Experts of a small language model: width 192, a sigmoid router.
Below are experts of layer 3 (counted from 0) of a mixture-of-experts language model. Rows are named router (the router's row for the expert) and show model dimensions 0-191. Each number is 128 + 32 x the weight over its row's rms, rounded and kept within 0 to 255. Numbers have three digits each.
After each expert's rows: a language model's description of what the expert responds to. This comes from a sample of Wikipedia text that the model never trained on.

# expert 37
router:125120110122106059100141122168126137077110183160136224159124092119117180103204119121143115156109106058106155131216144091114129084094144124097111154103166167080148133105144109096166123162136152160127120103137163114113150069083141134127146122155123148002133098067095182106086116132169156144120136135111141153161137126097150078138140103121205098114173108166142077107153122163104065120148107140094148147114181148092140064174106106080154097123133125066102084154122161106139142110110140161127088120134161104070176092194127126118141159139077144127131143148099093132152101156081141112
It responds to: The -s endings of present-tense verbs after that, which or who, such as identifies, includes, provides, mentions, plus paragraph breaks and = marks.

# expert 1
router:131106117118125115137175125109160145080129173138164181168106073155150122167195155109045075114122147107142120163203154128113118108150135081118153150112100168150174113115175150135122105092131123132164139126154161148094171132092108132130118114164099221086102115117071220112144169176134225130072162169133153139129125179128134140178088088120126132116156094133172121071161140104085047176099093171134117128124125138100110105125130144117141101153160104126129110175119161120137127173162172095169103059145156123119184085219164088129131103141112120113133172168135139073121135118130144109
It responds to: Column headers and separator pipes in Wikipedia tables, especially sports and election results, such as Votes, Pld, Opponent, Pts.

# expert 52
router:089112075133108126112190132146167118052124159102132190139139103135085119169148094110126080182071153120112117197137119117113078116165148097096098161083138164114148140101091146146154078150165147151106168097166145098109170073080123117109109122142104169105134109093154164078106107109175198162101171169168153170152162157157132107164084089152169132127173110160098106087172104097118049114106128176117124147098134142127109091191122111119121119182103133048140102144145132128113125202130167149144128109155175157147238133173158091136141169107087158182108173140103134133144107123102127120
It responds to: Dollar, euro and pound signs before amounts, and colons before numeric values in infobox lines such as No. of episodes: 250.

# expert 49
router:102051090101142103147168123151163104045069155097130214154143096113131122146223090114112109138138131094084132142189146117125124125164182051113130122066127150115152079101133155127201096150122179137126078110143119084086206097087112113127137100127099187082110117049072164118126112105169154133127166188109170161134159147082143100154096147140159112143184103136103104076100110111127065102149119113145190150115175144137110091181129133128136144157124138077147090099126120150112124147148173160149092086129128098094171142150162110156150151108078182148123128160122119122161106119114139117
It responds to: Relative pronouns after nouns and sentence-opening subject pronouns, such as that, which, who, This, They, It, plus = heading marks.

# expert 50
router:129032119168083118090166129148163141008118212087124190131137100086112133194180174136120129176127124143162156167168155136126112110155137128097052124096148159138126088136111185127169109124121149126115151066116171101130136165137114091167121115123098173113084101057104180114086138196155186140066123162123145126145166122160108102158094071150136079144168116122103099104152113159129075105119138145124124152099112157063134085161146101089122109116107113097132120123117147128110167172101145114154124082159152092096221119214127087124132108143116154093131144124133118126104116144132123131
It responds to: Pipes and small numbers inside sports and election results tables, such as 0, 1, 595, with separators between zero-filled columns.

# expert 7
router:114081103134095099099193079144180147065126161129174157139136078134123137191157146122074090134106161087141153163160103113102073152149166099062107149110161180103131091121124132106168098145147187147111142081114154102107170072106093115136117121099139149109100080088084196108097079186185172117070150141123150150117154141124116104173112087132168117153160093162131111136163106158088076109094062180114149144123189159159088083179148124129153114136099155079164105149153118124131188169132146105110094071146158142074176108183165107175138138144067124140109125138148167116139146155092079126
It responds to: Sentence-ending periods and adverb or time words in running prose, such as Sometime(s), technically, previously, continued, very.

# expert 14
router:107102116126066142123190099129133120079153199114123135142153087130153119154159157130106104131096140070122141154136124105133089158166175060129089197126131101102123084152147149152176102155144154179121145103125092096135149134111109101171129137129125168087080059126076153141136126133198241141144127116147166158101122161160141106173122101161176135133142129146098089150151151138117072117158134129158124140123136167126133080160118126170121041096193163115142055151160148146144133162151139098081163041211161104130194122134093096122082152147077140167116163154113134079137126174090146124
It responds to: Colons after infobox labels like Residence: and Resting place:, plus the and a after at or awarded, often near schools and colleges.

# expert 59
router:086067124134104125089229110146179123067141183102130182131154071128115127144150127135106112123134162034102118180123155114098077136152130107079083136117146176088110080101144145155153113147106167127145135102109169137123195125087070108121141107136092152066141094084071180080137133128142213144113151150123145109134151176123122108194127085168166098119178127149105081115140157135078110156129071159092144157106169185136118071150111101141160115124156131067136102130142126142138150207145126151121121074144188088117184135162155103165117175128083139131104155092123103128161135127077110116
It responds to: Articles and possessive determiners starting noun phrases, mostly the, The, a, his, their, its, often after of or in.

# expert 32
router:108076118138075116115175095176159158071119170122171138136104056113103145159150141126092098132135195073151176173150113115068102147177142095063125176121131166090150094119130114119176077143120158139091122129098161107093158154084086091194128137159127141080074106136093185088083128130120186133127125152149186177136136137142136092156112083164182106139164120113138065123173098086116077081114107147081156145132162159138102061170133094135119116156079134089162090160166134155124117179128177131122095083140145115067187118185120115126152142138100144188096149132150132147132129179150183124
It responds to: Word-piece prefixes like qu-ad in quadratic and Squad, transpl-ant, plus closing quotes, dashes and pipes in tables and lists.

# expert 34
router:116072108131054120118172106136142171038111164168116182084174103111167105135169146124118112152110145107154134179193142086102091112157151111045088172105157159096113100112070105101160106165126147180137114105148131143134166085098124121126105151124097163073134080069099140154091117170145247101086157141137108113099140151135102110159148110134165108128194113185106094161117098109132071149123095136149142180096119155146107102187120103144133138156095164093127062162109106140143131150125125150156111048184147119097172087150103138132094142150092155091109110104128169087149157170142104108
It responds to: Closing parenthesis after a birth date or date range in biography openings, plus table pipes and years in numeric tables.

# expert 6
router:100054128114113136103211128150150123062120157082166168164153073116112137155146116144123107134102150055091106147125155099124093129173139077073105157092160191082099116148148145138186098118114144129132101107121166125130158111095068108125113127172099177067109117092086172110079138106196248104112140139127130133105129152095142115159103083169190083106196120131135122130149123124137120127103091168103158130113171167132115086155119070142147088133124161054134137125139147145150162174151155140153105074143209115085177142146127076154129136116087128182113181126151132135158131137089102116
It responds to: The word the, rarely its, his or their, right after prepositions like of, in, to, at, before first, same, United.

# expert 21
router:097063114155084089091205088147206150057109176102174175146137088139113119168164138147087088151089163079120148171164135110116089131157153078078095167103148171092144096116122152119189098146135166158108134109130140109091182093097099100151126107120119161085087088070100183119098105156171190119088130141136151156116158151134136093181105080163173101146170101153137100098154115112098074111096099181113165141117163157123101070187115116107162110155101151090130086149130128137117158183130175130156106078165172130075180103187152086151132134151081147138109144146121156130127125168106105140
It responds to: Day numbers and years in dates and tables, plus word-final pieces completing a word, e.g. mand-ated, man-ually, advert-ising, January 6.

# expert 55
router:131092112116085106139162076136147085087130206116163106130114106142102160140210139141086099103103164098124111161197104093122091110182095062107156181108102164115177098114153126117148143097166113146109129124169156140086149102056066094164088092171149137098116115069141184106110158141159187144092170157165177139130112132092112113162079111192163097178158103149134107102159161086105064144127117178093152136115142155142113064185121116131175082102141070113142123129135141153118144161164163113159128086178148159088198087200127105116143132164089117137133156156140121080159126120127112121
It responds to: Equals signs and words inside Wikipedia section headings, such as == See also ==, History, Career, Biography, Events.